{"n_layer": 12, "d_model": 384, "n_experts": 128, "experts_per_token": 4, "d_expert": 64, "d_shared_expert": 0, "activation": "geglu", "moe_layers": [0, 1, 2, 3, 4, 5, 6, 7, 8, 9, 10, 11], "router_score": "sigmoid", "normalize_top_k": true, "routed_scale": 1.0, "balance_loss": 0.000714, "balance_bias": true, "init_std_router": 0.00899, "lr_router": 0.000524, "n_head": 6, "n_kv_head": 6, "head_dim": 64, "vocab_size": 30723, "norm": "rmsnorm", "norm_place": "peri", "norm_eps": 1e-05, "positions": "rope", "rope_base": 1440.0, "rope_fraction": 1.0, "qk_norm": false, "attn_scale": 0.125, "tie_embeddings": false, "parallel_block": false, "extras": ["capped logits"], "init": "normal", "init_std_qkv": 0.0321, "init_std_o": 0.0321, "init_std_up": 0.0321, "init_std_down": 0.0321, "optimizer": "muon_variant", "lr": 0.00581, "lr_mult_up": 1.46, "lr_mult_down": 2.0, "beta1": 0.9, "lr_head": 0.00515, "grad_clip": 1.0, "warmup_steps": 200, "schedule": "wsd", "decay_fraction": 0.572, "decay_shape": "linear", "final_lr_fraction": 0.1, "batch_tokens": [65536, 131072, 196608], "seq_len": 1024, "doc_mask": true, "train_tokens": 1146000000, "steps": 9584, "dataset": "wikipedia_en"}
Below are experts of layer 3 (counted from 0) of a mixture-of-experts language model. Rows are named router (the router's row for the expert), gate (a neuron's input weights, with its number), up (a neuron's input weights, with its number) and show model dimensions 192-287. Each number is 200 + 40 x the weight over its row's rms, rounded and kept within 0 to 999.
After each expert's rows: "gets" lists some tokens that make up at least twice as much of what it gets as of all text. This comes from a sample of Wikipedia text that the model never trained on. Tokens count by the router's weight.

# expert 118
router,140,230,244,162,173,191,228,209,227,174,232,186,156,178,116,222,235,183,235,202,195,229,198,224,188,164,220,128,420,261,126,177,201,173,198,208,205,196,159,196,142,180,207,162,205,230,154,223,191,247,153,192,192,198,214,237,220,252,192,250,155,189,218,173,196,186,164,202,164,212,222,214,204,134,177,219,189,183,212,229,204,257,172,179,186,240,182,161,125,204,226,194,211,208,169,149
gate0,178,246,210,210,227,185,215,282,247,191,217,191,272,209,141,178,196,210,239,177,222,235,151,156,167,243,202,192,138,159,182,240,230,176,213,168,231,209,266,186,178,241,221,191,192,302,182,235,206,185,152,171,238,209,226,246,148,253,221,183,193,141,157,181,177,152,159,174,245,92,253,224,159,225,166,211,214,194,136,172,158,215,213,211,280,234,211,236,179,266,210,255,190,215,174,212
up0,180,253,208,198,181,205,180,254,216,206,224,236,278,169,128,169,188,198,210,189,243,240,146,146,147,203,208,218,137,167,157,189,219,229,208,192,197,228,267,144,159,260,206,195,160,293,185,256,134,196,171,166,216,198,211,238,130,235,183,230,194,163,170,186,135,159,183,180,191,99,279,262,170,253,196,215,205,197,165,210,170,241,241,175,286,179,249,249,194,202,226,226,180,189,159,224
gate1,235,170,106,172,218,226,243,199,238,190,177,190,216,232,167,144,186,207,258,266,138,227,277,309,195,244,174,274,237,206,185,230,171,212,208,213,232,175,204,192,219,218,192,146,230,189,224,205,178,171,182,206,254,226,191,169,266,231,175,232,255,198,172,245,197,183,133,126,195,133,177,171,133,168,192,273,233,248,207,229,172,172,172,279,175,223,212,174,187,165,175,210,224,198,192,186
up1,234,214,206,211,138,158,218,181,249,181,160,171,182,220,185,200,273,169,169,213,212,228,195,172,168,252,182,211,211,201,186,253,284,250,206,175,213,158,273,201,216,240,222,211,142,211,140,197,144,218,168,220,158,216,179,204,241,189,211,151,261,206,239,234,209,198,224,211,110,179,224,267,175,181,227,237,203,187,201,168,159,212,234,175,130,184,281,266,195,244,169,179,236,212,217,226
gate2,128,203,286,223,190,203,179,254,204,231,175,198,174,226,196,276,210,234,255,217,173,253,181,267,198,186,155,219,161,239,255,222,197,224,172,267,185,173,157,219,147,244,218,139,183,185,150,192,153,277,207,207,244,216,192,211,252,164,239,283,190,167,160,152,186,182,185,202,281,154,194,127,140,192,256,204,182,153,161,211,213,190,215,251,230,283,181,192,187,201,132,246,179,241,206,182
up2,190,205,293,165,244,164,263,228,165,198,214,221,215,171,277,235,223,217,223,169,148,274,168,229,185,201,188,216,161,303,190,226,193,203,212,214,174,156,141,213,127,241,198,153,213,162,196,192,167,260,234,287,260,164,180,232,220,183,177,236,167,152,227,197,156,242,161,204,263,151,196,134,156,142,222,157,207,162,225,197,204,226,169,166,254,289,269,259,203,178,185,186,145,223,192,107
gate3,116,154,202,209,255,115,173,165,179,182,188,159,184,189,222,191,256,163,237,196,196,166,172,226,196,173,165,155,119,217,136,186,196,211,180,135,148,108,222,200,254,303,272,225,147,225,213,219,194,121,258,190,189,232,155,237,244,112,214,194,226,205,241,237,240,194,241,266,194,186,239,198,197,162,219,144,220,202,171,135,193,153,189,207,186,275,198,193,195,189,183,188,149,196,213,252
up3,260,212,172,235,210,258,249,256,166,180,134,226,196,254,221,212,158,182,169,200,236,158,212,191,112,196,165,228,264,156,224,272,197,215,208,260,242,232,172,216,218,141,84,121,282,203,232,233,204,264,173,176,239,168,222,201,151,214,161,177,231,189,192,117,215,227,199,188,235,224,155,162,186,266,168,229,204,198,248,306,232,268,211,168,247,150,173,243,179,193,189,177,228,220,202,167
gate4,206,206,217,200,281,243,224,213,219,125,143,281,224,262,185,178,189,229,152,174,171,236,133,152,308,176,303,278,218,221,202,169,200,256,206,137,160,252,221,235,151,178,204,186,185,193,166,207,274,132,217,188,192,126,170,236,160,104,159,175,196,216,231,253,227,196,206,167,244,227,180,182,83,197,128,190,175,235,144,235,290,216,240,206,194,184,181,314,207,156,274,229,214,190,177,141
up4,207,215,194,233,176,220,227,185,237,134,208,252,184,230,245,177,241,231,162,195,157,166,163,263,195,190,192,203,224,231,263,179,155,170,175,143,177,154,263,103,170,245,159,257,225,189,228,293,204,257,204,213,259,179,149,214,225,209,210,235,197,187,182,257,183,134,173,261,218,240,246,193,240,196,199,206,211,250,156,161,254,204,124,177,185,158,225,238,268,214,277,169,249,152,201,236
gets: "5", "00", "6", "4", "%", "8"

# expert 16
router,185,174,249,175,191,144,207,218,254,177,196,161,209,213,140,190,184,227,159,237,206,165,236,170,164,257,271,183,311,248,220,210,228,164,211,190,184,177,237,251,181,229,234,180,167,221,111,290,189,201,203,162,262,233,141,255,274,209,189,186,191,227,190,120,184,127,178,243,190,247,229,225,206,171,184,214,224,208,132,244,196,193,148,186,185,247,197,186,153,258,228,202,196,220,145,223
gate0,217,133,149,183,253,222,171,153,236,139,211,179,212,205,225,213,178,177,154,159,164,159,229,145,144,234,220,227,185,231,205,163,179,195,226,196,193,251,323,94,124,89,167,259,256,193,263,195,215,168,186,220,201,193,180,152,179,214,245,190,193,162,221,234,190,169,247,245,162,204,160,220,189,212,203,171,265,268,122,276,211,176,153,230,250,211,188,203,285,236,276,193,187,245,138,247
up0,228,279,243,198,231,192,224,193,177,181,193,201,188,248,161,179,234,205,229,205,263,203,143,213,177,136,204,160,202,182,201,205,201,184,191,224,145,120,121,281,278,255,220,130,163,221,164,244,161,224,189,157,141,180,176,260,175,151,176,223,250,241,174,186,185,207,186,189,151,234,237,178,230,136,185,229,150,144,303,169,229,180,223,178,168,181,171,230,121,199,174,167,252,189,258,187
gate1,147,216,282,190,298,181,179,284,137,212,181,159,210,212,261,179,160,171,155,241,196,129,254,181,144,125,213,203,199,151,128,208,217,215,206,186,211,123,145,247,140,207,184,229,166,266,208,179,155,207,156,234,148,162,170,222,139,142,258,168,153,277,144,191,211,187,206,170,152,167,174,230,151,237,185,216,274,180,176,148,167,238,187,222,151,197,187,155,337,115,140,192,231,248,212,222
up1,247,133,104,236,166,216,216,119,247,179,184,269,221,290,144,195,251,222,222,177,238,253,167,250,249,241,187,213,146,250,236,182,211,205,176,229,163,249,189,177,218,194,274,150,232,151,238,224,264,190,242,133,254,225,254,164,272,220,136,276,276,174,241,228,215,214,220,256,189,238,234,156,299,232,170,185,155,240,240,246,248,160,238,169,253,207,204,173,104,235,232,164,173,166,153,218
gate2,217,243,172,247,89,180,218,122,191,221,330,160,170,140,238,206,245,206,153,218,278,224,149,173,176,200,222,206,235,278,233,207,303,255,192,230,218,218,233,251,161,194,210,200,219,215,245,183,271,254,217,227,246,152,193,121,217,182,191,246,209,253,185,152,234,178,193,268,236,199,149,229,196,230,164,227,206,173,199,126,173,207,211,203,201,251,180,188,222,159,215,161,253,221,137,198
up2,236,223,167,142,125,240,169,215,184,226,168,193,181,188,162,162,123,217,175,199,229,133,149,269,200,207,223,130,216,193,197,191,281,175,233,232,193,234,205,242,179,161,210,124,209,139,304,217,192,223,224,220,160,170,266,213,193,197,242,189,244,181,200,169,200,186,246,197,192,187,214,229,159,153,200,195,191,247,295,177,243,229,191,269,138,256,214,213,195,115,185,256,220,181,228,183
gate3,130,174,259,172,171,173,182,137,221,130,174,173,230,210,247,165,153,215,166,171,177,164,205,130,151,188,187,247,176,281,205,324,175,148,223,191,205,205,216,178,117,170,257,232,213,136,128,209,209,236,158,190,153,190,287,233,212,173,157,180,150,158,228,193,244,213,229,229,190,294,220,131,171,169,242,164,208,151,221,209,201,151,148,195,140,206,225,206,246,167,267,242,185,165,173,214
up3,207,182,137,242,182,193,183,257,227,224,271,192,173,200,205,242,196,234,208,232,224,259,184,236,277,237,225,191,193,87,140,196,247,247,223,217,184,223,202,183,228,244,206,218,174,269,251,156,209,151,170,150,213,143,127,128,256,250,205,204,201,231,200,223,180,258,191,134,184,117,166,267,236,210,184,140,164,262,193,251,260,225,273,153,302,179,175,183,173,253,152,160,212,180,187,242
gate4,183,315,235,229,155,196,198,253,223,233,149,178,239,187,162,220,144,210,178,216,155,187,265,177,193,196,212,257,244,235,183,205,282,145,171,230,256,144,212,224,216,178,139,146,139,171,183,195,240,252,185,182,109,245,238,257,216,187,162,206,240,264,243,238,189,207,262,135,191,175,224,191,273,257,195,161,173,161,212,196,184,314,234,136,187,202,280,169,195,222,193,123,184,255,183,241
up4,197,83,185,139,258,211,130,198,193,256,236,255,225,256,208,171,257,206,184,161,178,211,164,275,219,223,180,169,153,220,240,209,116,250,168,184,247,271,146,230,159,195,189,154,217,209,217,188,199,236,153,209,228,219,170,150,175,239,223,285,212,167,162,178,213,237,154,177,231,252,179,202,142,114,253,239,218,219,233,226,237,189,180,226,200,172,206,201,226,180,214,268,293,159,235,159
gets: " and", " or", " but", " &", " than", " until"

# expert 13
router,148,130,266,151,219,176,198,189,252,234,215,214,201,212,151,220,220,250,237,190,243,194,225,157,162,302,254,162,259,268,203,139,212,145,223,218,157,181,195,187,176,232,274,241,185,214,132,350,157,208,161,134,163,239,219,250,176,222,170,190,168,212,184,152,267,161,213,240,157,205,252,258,149,219,187,229,136,145,138,196,261,208,176,147,150,173,154,165,196,209,234,226,245,237,138,186
gate0,195,150,160,175,215,251,279,124,263,224,184,224,205,272,242,125,144,126,246,208,162,212,146,215,174,195,201,194,178,172,212,257,187,238,223,197,181,131,236,204,236,285,162,154,251,221,201,189,202,245,217,235,207,233,137,197,247,231,141,199,177,173,222,214,116,174,158,157,242,244,228,155,207,153,180,143,183,98,247,215,177,253,194,189,202,187,176,220,182,179,211,258,170,164,218,246
up0,165,322,259,266,169,252,199,246,195,175,200,204,218,166,155,229,249,205,199,180,295,166,227,213,228,178,8,194,160,247,194,219,220,291,200,176,251,197,140,207,258,88,207,243,186,224,244,283,183,202,198,184,282,150,226,160,249,194,272,205,226,235,198,272,240,159,133,208,225,234,192,211,200,223,207,221,252,222,175,182,210,185,145,198,183,230,217,237,182,186,168,142,269,204,133,170
gate1,237,225,122,199,191,265,216,245,226,212,183,214,123,190,253,193,199,172,157,233,194,235,233,214,213,180,187,199,222,166,195,206,200,243,164,177,133,206,155,172,188,225,247,210,186,122,227,239,193,212,179,178,208,253,211,177,200,343,214,162,170,201,170,239,102,207,243,194,237,313,223,292,127,187,130,111,210,208,187,227,235,200,180,155,218,170,232,201,219,191,219,210,246,213,130,215
up1,233,186,237,226,212,165,215,165,162,175,177,153,253,189,154,187,195,212,272,207,182,169,181,235,184,188,209,221,192,207,209,174,238,150,243,201,282,176,235,259,233,174,178,177,211,313,172,151,181,166,215,221,180,141,178,200,193,118,177,188,206,186,260,220,270,173,197,158,157,99,147,111,263,223,267,256,185,190,212,176,175,229,231,256,208,222,205,249,158,206,138,200,174,186,253,125
gate2,191,253,240,210,236,257,201,253,222,229,192,188,151,250,215,249,256,169,208,185,169,233,214,187,165,202,256,184,199,174,211,148,207,215,181,181,176,266,238,254,180,247,263,177,146,244,185,252,165,237,199,217,121,133,182,228,201,243,238,207,193,186,159,181,273,170,167,184,218,199,238,172,138,169,207,181,210,201,157,215,272,266,204,101,163,221,210,207,243,184,176,156,154,227,156,181
up2,218,162,186,219,139,129,249,150,134,220,146,256,260,162,155,147,98,220,187,222,196,94,101,159,212,220,190,281,202,258,215,263,168,191,170,249,250,125,164,150,220,226,146,152,169,222,209,218,262,232,190,147,195,269,217,223,195,197,170,191,240,188,260,209,191,242,256,244,193,200,234,178,286,224,206,174,194,182,198,202,137,204,198,259,218,155,222,243,105,227,235,180,226,145,176,217
gate3,199,213,267,161,263,164,239,180,201,166,188,147,184,167,219,237,168,209,257,201,291,220,215,189,180,211,198,165,207,133,201,278,269,219,276,222,183,209,205,138,203,203,205,141,169,217,177,246,228,205,196,165,219,200,263,233,149,138,240,192,165,251,180,201,156,181,115,128,163,200,168,174,232,190,187,181,252,199,219,225,214,105,194,210,292,200,162,242,174,177,188,189,100,216,249,171
up3,290,178,162,239,179,209,276,214,224,189,226,194,177,190,226,221,218,248,196,224,137,143,208,210,273,177,206,258,257,285,199,192,223,192,182,195,142,182,227,239,125,239,208,190,163,286,311,151,193,190,160,250,213,196,179,204,202,189,220,224,163,266,248,226,228,290,207,169,252,141,198,189,148,182,224,184,142,256,240,217,256,229,208,181,165,224,145,213,276,169,183,204,171,181,184,239
gate4,203,265,176,143,143,129,226,178,225,214,241,280,152,209,185,110,198,181,259,166,241,173,213,150,212,262,261,215,218,177,163,228,172,213,232,231,180,245,219,178,232,256,193,246,207,235,236,213,205,174,257,214,170,242,194,218,155,124,179,161,165,242,255,257,183,172,225,243,279,177,185,189,186,297,184,176,173,188,119,213,159,210,223,172,174,249,216,83,272,123,201,187,174,224,199,181
up4,183,192,160,231,157,237,168,159,98,207,80,211,191,244,237,195,241,200,226,192,100,243,223,213,157,142,225,175,205,62,284,208,204,179,226,243,210,143,156,254,263,110,120,154,157,252,217,221,214,262,222,216,259,201,148,142,242,221,229,240,229,176,195,181,185,161,165,228,173,141,223,183,183,201,221,211,203,175,265,215,175,122,218,183,198,148,198,137,174,179,199,154,209,178,219,272
gets: " that", " which", " who", " this", " where", " when"

# expert 32
router,175,147,192,162,196,157,192,197,207,108,203,103,161,191,133,225,167,265,131,256,234,176,299,226,187,238,218,235,250,210,205,225,269,180,212,194,133,151,245,211,134,178,246,174,208,201,195,274,167,173,168,123,259,191,167,274,220,220,161,180,210,276,158,121,200,194,149,188,124,188,230,213,220,133,140,238,215,214,167,264,198,203,143,190,163,253,165,217,140,234,221,220,164,186,191,231
gate0,176,274,163,217,210,211,253,184,140,200,243,140,207,178,244,205,186,223,102,166,198,221,218,240,202,173,190,191,93,262,217,244,146,222,154,228,196,145,153,227,199,198,160,162,145,204,169,198,223,168,205,289,141,218,197,248,207,226,233,216,224,270,202,170,177,226,226,225,108,197,195,224,239,201,141,153,193,169,280,174,226,228,177,221,151,177,229,249,216,219,232,244,174,181,235,181
up0,228,251,164,228,233,244,179,178,219,183,239,193,211,225,259,179,208,171,123,218,170,231,188,203,149,197,136,274,197,198,186,203,248,219,157,227,236,229,136,189,231,222,160,136,177,173,194,221,211,232,162,244,148,183,227,231,196,224,214,194,212,219,230,162,153,216,187,224,178,144,131,270,299,164,198,138,176,219,188,282,215,250,205,223,174,222,231,213,190,273,150,237,220,274,230,231
gate1,219,118,111,170,207,206,194,155,212,193,205,183,272,187,200,134,210,246,195,196,247,236,165,213,186,226,252,212,178,140,301,204,200,177,191,194,199,218,226,229,214,196,159,209,149,266,206,193,171,208,206,216,138,281,267,231,180,217,227,225,222,151,227,162,201,270,230,231,259,184,154,118,235,216,175,157,168,202,127,205,112,207,184,265,201,267,214,162,155,161,194,180,283,239,220,192
up1,167,271,254,164,196,243,238,225,216,200,197,235,155,175,153,195,170,157,224,193,139,204,191,142,197,239,161,189,227,240,89,186,213,181,211,219,142,139,144,252,148,179,196,203,219,199,164,142,145,157,154,202,244,219,230,191,131,193,204,202,225,101,157,218,224,214,239,106,120,175,184,222,126,140,230,230,129,230,233,231,250,239,198,210,256,153,174,219,223,199,199,141,226,210,236,172
gate2,214,195,208,193,127,195,239,216,212,268,149,186,190,201,234,136,158,197,199,169,212,195,240,207,149,224,226,238,112,262,238,226,159,178,189,201,196,166,226,154,199,204,150,210,228,187,151,159,169,190,161,171,208,171,194,209,182,230,164,241,252,263,196,181,180,228,158,172,222,164,237,206,223,220,150,222,170,235,122,152,181,145,167,165,199,265,191,180,202,214,214,195,209,93,182,167
up2,248,221,191,134,128,188,216,170,98,187,149,204,219,194,196,209,192,189,171,183,199,250,175,128,197,224,172,182,159,162,183,206,143,230,181,288,126,269,226,181,209,254,216,251,161,151,210,220,151,253,251,236,270,277,246,214,221,173,123,226,150,212,255,178,197,223,196,224,200,132,176,231,193,187,225,236,216,270,189,220,152,196,163,221,240,280,256,143,230,239,203,178,247,217,285,213
gate3,245,242,105,195,185,167,239,158,238,207,244,343,205,212,217,263,214,204,203,190,147,179,148,277,227,213,227,179,314,214,246,179,100,256,184,198,189,245,172,195,185,270,224,164,142,218,284,138,236,151,250,182,186,196,249,148,142,233,189,214,155,143,195,193,218,277,233,278,230,160,154,185,171,246,190,188,190,241,257,247,199,217,206,244,212,228,199,197,240,236,225,192,191,149,202,117
up3,167,160,218,145,175,235,170,199,194,168,143,111,179,212,230,166,199,253,187,194,275,260,170,134,257,179,230,244,124,190,173,235,303,129,159,146,131,116,213,223,151,132,206,279,236,206,94,185,113,213,192,177,219,261,135,230,189,183,222,193,207,215,248,219,111,176,166,172,200,224,222,201,182,123,201,205,203,198,216,157,219,182,159,178,201,152,192,164,150,135,143,212,194,257,161,184
gate4,199,160,206,211,185,234,174,220,171,177,252,250,199,243,229,158,233,263,275,114,209,206,201,125,243,209,211,222,212,206,194,210,130,224,197,128,142,178,224,202,182,69,124,161,201,160,272,246,202,187,155,237,206,260,179,124,164,198,208,216,157,181,130,220,181,210,249,193,226,204,256,276,239,250,128,158,164,199,215,165,236,213,238,215,168,188,223,202,165,83,233,217,185,172,230,128
up4,203,219,177,204,225,177,145,221,210,194,184,212,119,238,163,181,169,179,183,180,135,145,161,225,214,199,214,279,160,184,265,219,199,198,155,199,201,266,194,287,166,218,165,208,140,239,185,167,223,201,290,164,273,206,120,195,205,216,259,212,155,192,186,231,137,164,151,161,221,166,223,144,164,191,255,246,257,155,190,201,158,247,211,244,205,209,118,196,149,197,288,197,172,246,156,235
gets: " and", " or", " but", " &", " well", " /"

# expert 54
router,55,213,171,165,200,218,240,203,256,202,180,216,153,265,217,230,182,184,262,229,215,201,194,181,170,232,282,239,241,255,193,200,189,130,186,305,212,200,249,192,153,200,213,178,227,171,119,244,121,230,171,193,150,204,223,195,176,273,206,175,139,207,193,233,138,187,220,185,178,223,271,220,215,244,181,184,164,186,168,230,224,197,182,194,195,247,223,195,204,212,169,206,217,228,122,196
gate0,178,196,170,108,231,179,222,185,164,258,233,240,136,178,221,201,196,176,147,137,256,191,215,211,120,115,316,258,222,210,237,167,229,172,164,236,199,195,134,168,173,189,180,220,240,183,253,207,152,283,252,201,167,174,221,200,187,183,128,195,221,194,194,226,213,215,196,183,156,187,271,198,220,227,206,181,219,202,200,192,164,200,156,192,156,241,202,227,220,175,220,128,191,298,237,213
up0,158,163,209,178,148,212,175,182,206,211,194,259,215,199,181,175,194,242,218,170,195,196,164,188,145,189,194,180,126,232,219,210,164,259,201,323,176,132,239,190,259,202,188,234,183,90,204,198,200,148,169,196,197,170,160,167,211,169,229,325,196,244,270,211,150,187,215,247,181,173,169,136,233,232,226,266,233,132,160,200,159,209,178,215,231,170,187,268,177,170,160,189,222,250,226,155
gate1,171,241,248,187,191,250,226,249,155,170,99,260,193,187,167,250,133,179,161,146,209,251,234,188,134,238,170,213,239,195,205,147,191,179,192,180,187,181,175,208,162,223,187,180,177,176,119,192,152,203,217,184,228,181,274,232,127,147,224,177,177,227,206,212,212,166,204,168,197,213,242,154,230,262,276,243,188,250,148,257,242,274,179,202,241,185,136,247,222,223,154,222,298,191,203,260
up1,181,257,179,236,217,166,140,262,170,217,171,167,208,184,202,137,166,218,206,187,195,219,215,260,140,242,161,237,191,169,212,180,220,171,164,170,176,267,218,247,191,271,197,188,185,191,209,206,185,214,213,168,208,222,163,214,147,115,237,267,188,257,229,227,266,126,200,239,238,81,249,180,232,175,327,226,209,296,181,243,233,229,218,215,225,195,153,212,201,248,178,170,148,156,202,190
gate2,154,205,210,266,225,250,138,202,215,207,135,217,238,163,136,198,190,143,122,228,198,193,124,201,158,254,232,248,204,203,193,156,208,241,171,165,162,247,217,152,231,210,200,244,269,255,227,119,195,239,186,198,223,201,154,233,188,214,173,193,190,113,292,162,203,158,246,239,135,222,274,121,179,201,221,68,165,235,147,236,247,154,180,252,223,204,155,208,233,95,229,192,253,186,222,160
up2,279,238,208,156,169,237,220,183,246,213,196,162,238,165,239,217,175,235,153,172,225,165,125,232,227,228,175,260,170,196,219,187,127,290,185,272,249,224,200,170,272,231,206,212,235,235,260,135,129,237,175,171,174,205,293,256,212,218,168,198,196,227,117,241,259,207,146,236,163,192,147,161,202,253,217,199,198,176,232,182,218,243,234,208,234,189,207,182,135,185,168,273,213,209,165,274
gate3,217,230,216,237,199,222,252,169,253,228,150,150,269,245,255,284,206,216,284,236,152,203,210,90,211,284,188,191,241,211,160,198,129,229,105,209,192,156,209,229,183,187,180,179,179,205,213,205,183,236,227,186,177,218,252,181,186,207,139,204,169,183,173,165,186,245,193,155,155,227,234,206,205,184,244,203,153,175,159,249,186,214,236,212,187,213,238,229,219,199,164,155,152,221,259,290
up3,189,196,180,213,197,228,174,159,286,301,253,174,184,215,240,174,221,187,229,229,212,218,204,169,128,253,173,160,147,210,224,199,215,135,139,246,240,192,241,278,214,160,212,183,206,186,240,161,221,200,210,201,234,202,179,280,243,154,170,214,153,154,154,205,216,196,220,110,175,260,214,186,231,125,223,264,136,207,212,298,152,244,138,217,187,210,232,161,187,165,186,242,247,272,212,207
gate4,202,188,185,170,208,107,157,229,158,150,166,258,146,213,208,217,177,154,240,240,188,199,194,227,205,194,300,133,226,189,162,191,150,193,210,165,165,142,229,288,178,172,200,212,219,177,231,218,237,205,224,218,239,203,154,247,268,239,280,154,263,122,211,270,130,189,154,222,192,191,241,233,193,142,181,250,209,239,161,177,163,187,205,177,231,170,200,209,191,263,93,233,195,204,241,167
up4,245,186,294,129,252,177,146,212,198,242,138,218,176,189,127,202,240,216,175,198,199,207,253,269,229,179,219,223,332,192,180,139,126,189,205,222,248,155,171,220,188,162,213,254,204,199,264,279,256,205,119,188,191,240,111,231,186,240,190,150,169,238,143,194,239,144,237,139,195,251,195,186,242,200,238,247,206,147,244,207,192,201,143,240,237,240,190,127,173,208,197,134,207,165,181,168
gets: "th", " years", "s", "st", "nd", "rd"

# expert 71
router,143,163,254,226,199,159,288,176,205,237,139,151,201,182,137,195,154,237,204,172,190,197,221,205,174,208,230,225,233,192,181,228,229,143,190,240,207,197,270,140,196,213,230,162,150,198,168,224,127,241,150,229,160,247,161,255,130,261,124,245,198,244,201,242,204,153,135,221,170,221,326,181,189,196,140,198,186,147,170,250,166,220,205,142,231,244,230,168,82,167,218,226,159,165,156,155
gate0,215,155,196,206,149,191,240,212,218,245,196,285,180,188,204,140,177,235,152,138,161,194,121,183,181,135,199,218,266,179,172,237,174,268,126,230,208,270,151,209,190,182,215,252,179,175,218,205,303,246,141,230,298,274,141,157,178,185,233,248,187,199,111,195,226,181,215,156,166,153,210,257,238,163,175,158,179,208,161,227,132,214,223,195,204,216,183,206,134,154,198,187,166,185,124,190
up0,255,198,212,152,171,174,163,221,176,236,192,219,282,243,255,167,249,204,183,175,137,179,143,236,218,174,150,222,279,278,188,250,171,194,149,162,219,236,192,235,265,273,172,226,167,227,182,167,204,239,179,223,256,245,106,200,126,161,262,241,165,218,199,187,172,215,211,172,251,121,179,183,238,186,222,166,173,213,160,225,155,224,164,195,151,216,215,235,111,130,248,208,209,208,158,191
gate1,195,209,184,247,164,201,320,171,212,166,228,274,82,177,201,257,205,262,256,272,212,266,138,210,246,225,197,174,212,176,214,196,215,191,190,273,245,165,203,215,151,189,238,162,232,179,127,236,222,227,175,204,198,170,220,143,216,211,195,217,208,203,252,200,251,196,182,227,134,230,272,217,192,205,172,251,207,217,184,208,196,229,183,243,178,241,118,201,207,163,164,163,258,187,154,241
up1,207,224,272,175,221,122,254,175,211,146,296,282,194,214,274,122,214,190,190,112,144,223,195,257,250,171,208,200,187,175,168,164,215,231,157,217,194,213,211,281,245,216,143,204,284,239,204,204,202,258,106,157,224,138,222,184,193,235,130,184,176,179,168,144,204,237,224,202,199,280,180,233,165,177,188,136,209,223,217,203,186,242,222,197,178,167,177,220,219,182,182,175,205,116,179,200
gate2,166,167,269,202,181,172,214,176,163,167,203,287,149,174,288,228,217,184,232,195,204,188,213,177,223,205,134,199,166,243,223,144,154,248,236,277,162,185,264,203,162,164,198,156,212,166,164,127,236,169,200,171,118,237,210,170,157,210,208,246,207,158,223,185,180,136,233,196,239,225,219,119,223,115,190,229,183,189,207,213,157,258,182,10,204,158,237,199,174,179,116,235,237,226,253,216
up2,206,223,186,179,237,225,226,169,209,218,206,168,288,259,204,174,190,214,161,238,210,318,233,229,211,213,219,170,183,217,214,209,254,210,146,304,240,245,228,200,214,120,203,222,237,196,193,174,272,256,189,200,209,142,213,257,229,234,161,163,263,206,179,211,220,150,204,254,184,130,224,181,167,165,210,151,187,226,159,259,236,99,246,243,237,191,228,293,229,230,230,224,142,188,209,234
gate3,219,178,190,182,174,250,190,271,219,251,257,163,242,180,209,201,140,153,206,241,219,213,193,237,168,118,192,212,186,139,198,149,193,183,248,143,224,205,191,174,159,177,157,163,243,216,164,245,216,261,223,165,185,240,231,161,177,223,203,259,211,242,201,157,214,170,215,177,286,175,265,237,246,216,200,238,228,231,175,165,242,205,166,210,72,234,185,194,112,205,206,153,178,202,214,135
up3,215,238,172,196,188,162,242,290,255,265,173,192,245,250,242,188,255,205,215,156,197,181,178,207,196,262,228,175,137,236,303,193,224,190,219,246,169,187,179,166,218,198,214,144,219,238,222,165,207,230,92,235,163,176,175,234,183,191,160,230,222,150,175,267,198,199,181,199,219,238,158,164,150,190,149,129,176,201,155,244,234,257,201,253,198,256,198,185,198,133,210,185,212,188,182,212
gate4,171,263,196,190,244,152,236,216,170,159,227,225,186,236,237,234,188,161,194,211,215,173,239,166,152,156,247,152,216,172,178,219,231,153,198,280,167,253,241,229,174,123,204,250,145,189,190,200,317,182,158,196,209,216,303,199,226,166,229,250,211,220,227,248,118,244,214,202,233,267,275,197,173,201,174,179,177,229,245,224,192,161,277,189,238,191,243,131,202,217,140,228,185,182,235,124
up4,166,201,192,249,244,202,207,226,134,201,208,191,192,227,224,173,192,132,218,226,226,136,202,139,159,162,293,162,193,205,203,219,216,218,185,228,181,272,212,188,161,198,163,224,147,220,177,246,250,184,199,170,196,189,296,164,184,159,183,240,219,216,214,238,99,241,248,205,153,290,273,168,167,126,168,196,209,209,256,174,153,120,238,198,220,224,173,178,153,208,175,192,253,220,232,123
gets: " (", "(", " own", " [", " de", " (\""